From a checkpoint of a small mixture-of-experts model trained on Wikipedia.
Size: 12 layers, width 128, 27.7M parameters.
Experts: 128 experts in each of 11 layers, a sigmoid router.
Training: a variant of SOAP for the experts, 3676 steps.
Below are experts of layer 5 (counted from 0) of a mixture-of-experts language model. Rows are named down (a neuron's output weights, with its number) and show model dimensions 0-127. Each number is 128 + 32 x the weight over its row's rms, rounded and kept within 0 to 255. Numbers have three digits each.
Before each expert's rows: "comes before" lists some tokens at least twice as common just after its tokens as in all text. This comes from a sample of Wikipedia text that the model never trained on. Tokens count by the router's weight.

# expert 36
comes before: " ", "| ", "0 ", "1", "|", "— "
down0:102127110080171119140112145174111095073106130114150103132098122168121108107126114175142144124098125121122158143171120139135068129172127108069168141106116097114098143079194064148155100099046154114104103161082145121077155156139149110061167103117185125142081109131125150103129083183150123083104140124178134196130141111152044103099125143092092082105114100128090107155118177118150126226152
down1:139106114167135130148140138104127091202086127182115173108116098102092151124129117114180064109138121062099086153111132206190159110139180134149127096100097139127136143137104129115124093121086173135129153127137129098152130072211102174139149120084105108125180179156181181127105100126124072087211098177119130084122079120134140108193122093124148178140125167166150137091110113126182089148140

# expert 6
comes before: "\n", "and ", "in ", "of ", "(", "was "
down0:103088125108118130162055117103110163160112125159102178051190105082178152087144132184168128096093146129157112139147103083120123154108124124089122104103135113141105119139009144091104132232132140126091149141162109126119114079146221151092127149147150138099128120132166193124161099139104111077160126172102117069131091118099113121145129172138121164151170120138093122129081082122125105140113
down1:159085102173099145111111095143112109135118176146111147151104150130107082079083146081182087183165151150173101145144192100152144082082114145121145084095141129124166142130085054167182111138137122185179148112152114192089117083127110068136091086164119142108101120157124093084150117082121148109161108190068084201160122123123114138175135195161157129099119156166114137130161133107139093130091

# expert 46
comes before: "the ", "a ", "his ", "be ", "their ", "its "
down0:158151173091143096131151172125133212091158150099141060168133191144153111104102141114195150140143145127074141141082132139129150152130135135143163134161106122064116077170134128130113171148096145150128117082094077216159089161077099104092172087091155157094117083149178091102141109135171150131115093133111133178141148127146127105130178201116164067158138092158089093172168105127129133150100
down1:113152177114159123141129117060134167137110132094163101078064121139125095102087147099159204121140120071110177167113136097131160141119153166132073115146135092099152095133150152135101207203111163112101107070111125156143072050129178108154128141079124121144129143182100201150145091111129096097090127126045110097121128174117085120171134106131152174077170128119132103160081106119132114121121

# expert 50
comes before: "was ", "a ", "the ", "also ", "been ", "is "
down0:166187209099167121119123142123094174153100143151167160155085130135102126091108122117106156102178149143172140152142152117165112118117142140087151184175071061138151176141093092104117095169107117167130170120079125149117131108021136106084162099113182170172189123137143097088097144151119131080194175108144126140159141070114168119126151096103141133142176167182129152127163151129134140144172
down1:145107072226151153153129097133143119142097180122133156117091134137134188122062155178146127147172142163141139131136143076141144119109115139133121113122096138157125129080140145149139095090104100161103139106134122103123150049206156170137129146189125128133122141160122102135133129127148096169122052170126234147087177124122195126135115177109097140202131142114128091161120077188156116167082

# expert 99
comes before: "(", "of ", "and ", "in ", "for ", ": "
down0:170132127143163114113118104207139063139126125157086090164082055115155123167133112122164102110094177135102156125090161178159135196116106129139134152097109088180088077100176106096212068100118161127132129070142134150159125172113202171106095126106105113091121101129117135175101163098102131142167139120175149174115100137133127098110147142074107154095086073108150108108113153095157192109153
down1:099143096157129153082140125111130139096148126103157089131113137160136092152086094141125157175097211109118152173121148152154119142114082112140128139169134131088157128107077137126104154081158108074093136174131146159113091122183135140152187076129153187196154138144133154131132053186111117071124109097117139106087138120160107128205170059109096084124096055069103139153149098127156143137205

# expert 81
comes before: "the ", "a ", "be ", "been ", "not ", "his "
down0:104146155122147120094151078111173086118156107163144048155100058109117114117141084059189051178135131124044096149163101157090120112144100176137119135129120167124099177132122091122142121144132122137105095064128171137165117092086145164106143107225112037067170133143108127130094154156165127141134145107108183121067117085134147121121127129144114159137106152153114100150137117170107099135114
down1:183113146172124132135120153104213095137128084147121132108152155123136131081089133057139148049132138126106149085122144092118135138114139085095149105163156134130058142093114096108139134159136038103109194078189141178114156126140091142124058178134138138123095114107069154119195174076150105159153151141141155170119170127099124150154128112094130190106085162132087157117083144103104134184122

# expert 118
comes before: "the ", "he ", "of ", "as ", "to ", "it "
down0:100157127051199155108092016148120146106143096208123177142174118041117121093074171111101117112114096149109131146142132140101145127116157128151136123075133135091101108128097180140134104137137175146138163133078061136073185144157177153128140144115145142111154116146130085118156115125092101150094128137149072191123069121150185122097119174118122070101137118100138161120171140123165156128149
down1:058187091067181142127147126184132122161169086124161120104126151125100183163164121118193116139092119166140116137146144066152110110116117130095096081090120079064139175159175134160106080105214132046117163125113121124111204161096144132121124100183112120146168137112161113124133152158143136087099078138124149115136103081112156179111147147081123145123108088147165171130119103152148080181128